config.yaml
num_hidden_layers: 11
hidden_size: 128
n_experts: 128
normalize_top_k: false
balance_loss: 0.0193
balance_bias: false
router_bias: true
lr_router: 0.000863
train_tokens: 241900000
dataset: "wikipedia_en"
Below are experts of layer 6 (counted from 0) of a mixture-of-experts language model. Rows are named router (the router's row for the expert) and show model dimensions 0-127. Each number is 200 + 40 x the weight over its row's rms, rounded and kept within 0 to 999.
Before each expert's rows: "mostly gets" lists some tokens that are sent to it at least half of the time. This comes from a sample of Wikipedia text that the model never trained on.

# expert 44
mostly gets: "bb", "top", "mber", "zz", "See", "mp"
router,164,175,200,170,195,213,232,193,178,208,286,260,223,193,252,233,253,245,218,200,235,245,239,154,234,113,230,129,151,130,162,253,212,201,178,197,254,217,175,187,242,191,160,235,244,228,118,219,258,245,184,173,190,264,240,190,280,243,239,172,163,161,242,230,192,185,119,231,278,254,231,178,262,213,158,255,289,193,266,193,235,240,193,200,153,184,241,204,175,228,248,195,259,188,246,176,153,197,220,262,234,210,192,197,237,270,227,190,150,189,214,211,196,208,178,186,204,141,248,163,185,230,148,111,226,243,243,174

# expert 32
mostly gets: "etter", "ould", " did", " You", " T", " Pres"
router,182,129,195,170,135,223,268,202,205,219,181,190,180,184,242,270,238,224,209,172,261,224,199,206,236,161,195,140,194,166,161,269,199,186,178,229,154,190,189,167,206,221,196,221,204,183,167,191,178,237,280,260,257,260,220,153,194,247,220,191,221,160,213,274,153,155,132,218,227,180,247,260,218,184,113,156,208,270,256,213,163,202,180,164,202,172,153,114,238,229,275,177,166,193,200,255,156,285,202,238,156,227,161,169,209,222,194,222,200,206,320,184,257,285,178,221,204,187,245,223,188,194,140,149,182,257,260,218

# expert 13
mostly gets: " Ret", "fr", " Yes", " This", "km", "----"
router,203,189,183,178,202,176,190,216,225,259,258,232,167,197,169,240,153,229,230,175,278,315,267,132,227,183,194,226,153,154,148,233,252,117,194,218,255,197,178,241,168,138,200,171,219,207,229,185,231,235,238,159,259,237,259,179,201,214,182,197,183,159,215,298,193,107,147,223,214,181,221,245,203,208,106,253,228,241,186,224,270,186,165,204,187,95,207,197,214,226,206,181,228,209,225,228,188,226,217,201,129,207,206,168,208,232,239,297,231,166,192,199,271,204,163,200,173,132,242,174,189,211,199,147,190,232,212,110

# expert 39
mostly gets: " ago", "History", "Gls", "Geography", " information", "Distribution"
router,189,181,142,160,144,245,176,135,207,237,337,177,195,230,244,253,257,224,243,196,312,183,225,135,237,171,130,200,154,189,169,225,224,160,160,292,203,205,246,210,209,190,216,172,233,172,189,264,168,223,206,203,197,223,250,175,143,224,242,260,162,172,273,240,179,144,175,284,280,198,260,189,224,215,162,241,207,198,199,254,210,142,211,218,146,220,178,181,237,218,190,184,271,148,231,218,147,215,180,203,175,251,187,193,224,218,283,267,230,230,173,201,197,206,201,193,201,132,190,245,172,204,212,161,196,199,259,167

# expert 16
mostly gets: " Kan", "ko", " Chan", " Bang", " Kr", " Korea"
router,189,224,113,143,201,208,282,152,174,230,252,214,200,246,144,251,177,246,257,210,211,254,282,169,228,146,231,163,135,173,181,220,187,149,164,238,231,180,178,199,216,135,198,181,272,155,204,173,145,247,228,206,243,283,242,176,176,256,269,209,187,142,231,253,172,167,167,206,242,194,233,251,227,186,205,212,206,161,241,208,214,171,145,134,184,182,244,148,187,199,216,211,264,180,255,177,172,168,240,244,134,225,197,144,220,251,243,258,184,195,168,170,259,200,130,250,205,125,252,199,162,268,162,194,175,224,249,171

# expert 117
mostly gets: "á", "án", "za", "ja", "ó", " Monte"
router,253,115,157,157,143,257,215,192,163,226,264,233,170,331,207,222,224,255,211,190,222,245,277,211,214,187,192,179,175,150,192,200,194,199,167,239,170,184,194,181,289,188,204,204,208,107,121,178,197,235,278,243,252,231,215,216,177,256,234,201,164,215,166,257,198,147,171,249,221,190,221,212,239,185,192,201,251,169,235,227,172,151,196,159,166,143,214,201,215,204,178,188,225,196,306,222,204,207,231,238,264,190,206,167,206,224,273,211,136,220,242,133,183,195,128,197,263,141,235,226,155,251,159,197,205,264,175,155

# expert 47
mostly gets: " soon", " then", " short", " previously", " once", "owski"
router,178,196,182,177,156,253,203,207,168,268,273,202,186,240,204,272,245,212,244,190,256,237,264,182,254,181,149,150,168,158,177,227,254,181,182,285,171,206,181,176,240,161,299,185,223,186,188,238,100,235,205,261,192,282,198,154,180,219,224,210,216,212,206,265,246,170,168,222,225,154,197,179,255,214,167,259,236,230,197,262,185,214,179,136,200,205,154,174,263,185,214,146,195,156,296,186,175,247,213,209,163,233,161,147,246,193,276,240,228,275,210,206,199,236,213,196,177,151,265,242,134,238,188,161,175,209,154,151

# expert 12
mostly gets: "www", "ー", "featuring"
router,197,191,156,163,177,216,206,188,159,262,248,214,168,259,243,262,211,245,205,179,232,274,204,170,211,149,223,126,154,182,209,214,226,160,173,224,225,182,185,174,244,195,261,135,259,124,169,167,219,233,216,242,272,217,242,172,151,248,237,195,153,175,193,277,151,179,188,286,235,93,221,256,253,214,135,240,238,239,247,264,222,231,155,210,175,168,204,201,201,211,273,203,173,132,275,258,161,276,191,236,178,230,184,151,268,211,228,229,188,197,240,188,233,217,177,235,230,180,276,196,188,260,185,165,166,202,176,211

# expert 35
mostly gets: " ESP", " listing", " Reserve", " Fort", " Runner"
router,258,218,148,140,134,251,241,150,221,241,221,201,172,215,183,236,194,212,282,193,239,215,201,135,231,163,179,208,239,154,196,179,233,171,164,254,227,173,210,158,176,180,207,137,236,157,207,258,123,256,176,192,245,182,205,148,189,193,209,231,146,115,239,182,144,154,200,230,244,219,284,260,246,205,132,221,226,213,161,265,238,205,228,96,196,187,207,213,196,229,199,187,231,105,264,222,118,219,199,217,206,286,141,220,213,243,219,256,152,211,204,169,222,243,154,157,227,174,202,245,180,157,180,198,143,260,224,177

# expert 89
mostly gets: " largest", " few", " first", " highest", " former", " successful"
router,144,181,242,193,134,269,234,191,146,264,189,257,228,235,228,238,225,226,244,175,263,304,163,170,196,151,153,121,183,160,204,254,219,121,208,223,193,198,206,159,247,138,210,221,218,161,193,228,164,222,220,216,206,262,262,131,174,245,204,240,151,191,208,217,188,236,188,221,267,181,266,239,237,243,175,263,266,202,222,259,253,142,163,214,207,165,264,141,263,230,200,181,237,184,150,246,178,236,259,199,194,206,148,220,239,176,247,189,240,249,230,240,245,215,180,209,251,179,275,216,170,243,193,127,172,215,206,173

# expert 80
mostly gets: " Os", " Stan", " Although", " Cy", " Hy", " method"
router,242,203,142,183,159,240,301,176,210,216,284,256,160,217,231,210,262,240,199,196,224,222,157,137,278,150,207,215,196,166,230,268,231,164,141,229,260,141,131,214,211,214,222,164,238,196,201,277,181,217,202,171,225,213,171,201,118,259,187,246,142,200,201,268,232,125,163,236,243,198,227,227,203,238,181,235,218,225,205,225,213,224,91,224,185,183,160,192,217,225,186,155,221,163,254,242,206,206,192,206,162,207,236,152,231,226,230,243,215,218,184,207,256,203,200,157,229,148,262,185,169,282,152,179,194,225,314,152

# expert 59
mostly gets: "!", "}", ".\"", "ano", "ue", "."
router,265,224,151,159,173,290,200,143,176,257,223,169,172,226,234,250,222,233,233,202,211,175,199,203,208,154,204,192,197,221,196,197,190,131,159,181,216,166,147,212,301,255,200,143,227,165,130,182,200,179,213,239,226,198,197,188,185,248,253,221,180,173,273,268,188,204,170,214,294,171,240,178,208,134,166,202,251,274,287,242,153,145,175,112,231,170,230,159,216,223,216,175,227,135,260,230,224,273,206,266,220,267,157,194,222,267,212,228,209,210,240,199,231,260,199,135,207,158,231,203,168,226,122,173,168,241,199,187

# expert 4
mostly gets: " between", " Both", " helped", " against", " for", " of"
router,242,142,190,161,196,180,196,157,163,230,208,197,163,288,229,278,232,255,232,203,197,217,254,194,215,167,187,158,141,150,160,266,199,117,168,196,245,194,175,208,229,187,273,132,243,192,208,197,188,239,146,234,296,239,195,117,197,198,266,183,168,209,191,267,161,188,138,232,230,198,204,224,210,246,160,251,235,268,188,203,223,207,163,193,141,175,172,196,260,225,273,174,231,187,259,183,134,271,202,230,232,200,199,196,270,168,182,268,160,183,219,187,269,283,188,147,193,188,206,233,152,210,181,112,186,233,247,186

# expert 3
mostly gets: " They", " they", " she", " even", " She", " often"
router,257,157,124,170,171,236,188,229,201,247,194,174,187,285,192,191,305,247,206,165,226,287,227,133,260,150,254,180,133,126,163,220,210,201,174,185,206,198,130,171,245,195,223,196,223,159,175,237,188,212,243,260,167,251,201,170,227,201,197,279,208,176,173,206,178,156,163,282,221,160,210,229,170,238,188,246,257,215,207,238,198,163,148,208,189,183,179,216,236,237,204,127,250,192,221,211,121,235,217,218,134,250,140,259,247,256,188,230,155,211,276,194,270,254,149,216,220,151,199,190,206,263,201,178,197,215,198,139

# expert 73
mostly gets: "ability", " health", "ology", " rights", " power", "ities"
router,188,188,172,226,180,215,248,84,141,231,224,212,180,226,258,228,218,180,171,157,264,203,205,190,207,149,182,155,151,170,180,168,248,174,151,235,237,195,140,155,227,142,226,184,248,162,166,230,158,214,185,226,190,225,230,165,168,275,234,210,151,138,263,177,161,221,130,248,247,244,198,212,226,239,224,215,280,232,274,249,208,198,212,187,213,183,209,236,237,201,157,159,204,164,198,299,135,265,211,195,185,268,222,230,263,263,267,228,245,199,244,215,212,224,158,225,245,162,235,216,166,213,165,200,175,230,295,120

# expert 28
mostly gets: "่", " Mr", " UTC", "):", " stadium", "ุ"
router,217,187,208,135,189,261,214,160,131,241,264,204,195,288,241,246,151,248,263,200,213,162,294,183,230,174,236,179,159,178,214,235,270,179,162,210,261,207,196,166,203,99,294,135,246,174,178,261,167,248,187,183,198,241,229,180,149,228,203,233,186,193,252,197,126,182,157,275,208,202,230,244,196,179,156,246,215,196,173,247,183,169,214,178,179,191,187,167,244,177,256,168,213,171,243,250,132,185,169,201,201,266,218,130,242,246,232,250,241,182,232,215,251,220,146,173,200,176,259,255,161,175,184,118,181,209,220,191

# expert 104
mostly gets: " ==", " improv", " eliminat", "rthropoda", " under", " involv"
router,237,194,206,198,133,206,229,210,208,190,203,270,153,249,240,270,222,230,248,189,193,246,185,168,252,210,206,227,172,187,150,182,171,189,155,243,267,135,244,188,172,188,237,212,221,180,199,208,144,212,164,260,224,195,230,176,150,206,228,270,199,204,225,288,150,89,118,270,230,163,235,210,197,186,100,228,231,259,249,196,236,218,173,199,131,178,182,211,254,222,212,192,185,175,193,264,147,225,259,244,178,286,136,184,254,243,211,251,187,204,245,225,263,221,191,218,199,151,226,293,125,194,212,185,159,203,198,170

# expert 122
mostly gets: " began", " been", " has", " had", " may", " could"
router,219,176,166,202,172,200,225,201,149,269,228,173,159,236,220,212,271,225,220,196,201,210,252,180,254,190,228,112,228,101,171,261,193,168,117,251,232,194,166,191,186,189,232,188,235,151,173,243,179,257,205,247,148,226,208,170,130,216,223,255,150,196,192,188,178,174,196,262,242,130,261,248,229,232,154,230,226,235,192,292,205,202,155,213,174,149,169,197,228,192,182,195,223,186,263,227,87,187,206,168,205,227,225,158,265,236,288,267,227,246,241,201,266,234,182,205,229,161,243,248,189,224,174,141,158,220,271,178

# expert 57
mostly gets: " allow", " need", " access", " want", " provide", " increasing"
router,169,142,151,210,180,216,223,195,200,210,266,241,188,233,243,241,267,236,192,111,248,240,195,171,184,176,190,156,192,191,225,238,278,217,140,189,237,171,146,94,231,197,172,233,204,181,192,266,194,226,237,257,179,225,245,205,219,236,237,186,186,127,189,246,164,220,175,221,291,197,200,220,296,199,163,220,292,259,234,288,239,172,177,173,210,161,212,232,254,210,192,189,235,126,231,224,141,180,198,202,199,226,189,175,273,269,255,224,202,158,225,124,283,156,185,266,237,168,232,213,169,228,216,191,206,217,206,163

# expert 109
mostly gets: "reserved", "unk", "})", " medalist", "itude", "tur"
router,186,169,173,183,184,237,190,218,203,229,185,190,241,253,273,216,222,253,274,187,240,236,248,219,179,144,145,202,213,163,177,224,204,202,156,182,236,192,246,206,147,118,214,221,253,118,112,138,117,215,303,212,236,267,191,194,188,251,228,237,206,200,298,252,190,155,156,205,224,154,215,199,249,205,200,170,246,208,222,203,219,187,212,126,172,152,133,211,262,252,220,191,226,181,227,245,115,216,220,263,200,240,239,173,208,229,256,187,216,197,193,199,231,203,183,103,216,180,184,160,193,238,127,196,146,233,276,195

# expert 64
mostly gets: " what", " Mont", " August", " David", " Marc", "Luc"
router,200,162,191,173,183,187,236,155,202,277,249,206,177,214,260,243,236,231,207,221,258,272,202,190,190,140,221,162,150,155,169,237,211,162,137,236,223,167,191,124,190,180,261,178,199,213,182,159,225,248,182,211,217,233,234,196,234,228,241,188,166,168,194,293,151,164,151,244,222,135,223,193,228,212,194,263,232,295,223,152,212,262,133,168,176,209,177,169,262,189,267,177,191,129,168,248,173,225,260,239,181,207,216,146,226,225,175,252,144,165,261,199,195,226,142,197,233,149,270,264,182,283,166,148,150,190,195,128

# expert 112
mostly gets: "For", " same", " ±%", " latter", "Despite", " notable"
router,224,157,176,160,188,261,194,146,170,240,220,220,195,217,153,240,255,221,244,171,247,272,173,175,216,159,202,156,155,218,225,231,237,89,169,174,199,156,187,149,225,201,237,225,222,189,208,262,188,248,184,178,191,248,264,145,159,208,220,196,209,182,254,204,173,170,160,224,240,175,229,225,304,221,185,276,293,229,306,254,148,103,143,120,204,189,223,218,265,262,183,171,234,217,177,206,152,203,222,247,159,186,169,176,243,239,221,207,171,159,219,201,243,165,164,187,176,181,214,220,223,243,212,142,172,281,225,214

# expert 18
mostly gets: "zhou", " Girls", " Goals", "+", "ová", " starring"
router,197,201,138,149,216,196,221,234,194,193,202,249,181,219,243,219,225,180,251,171,292,222,264,173,271,209,199,183,149,124,234,215,165,209,137,243,224,182,150,204,217,217,227,183,231,187,185,206,126,259,234,185,212,256,192,141,175,214,242,212,141,154,247,236,148,173,193,220,234,197,293,244,162,228,110,185,271,241,161,297,164,206,175,192,186,184,206,150,257,228,171,202,165,158,175,203,191,238,252,225,174,194,178,161,225,278,240,285,233,178,197,193,212,280,92,181,209,160,175,189,157,239,184,169,194,253,184,133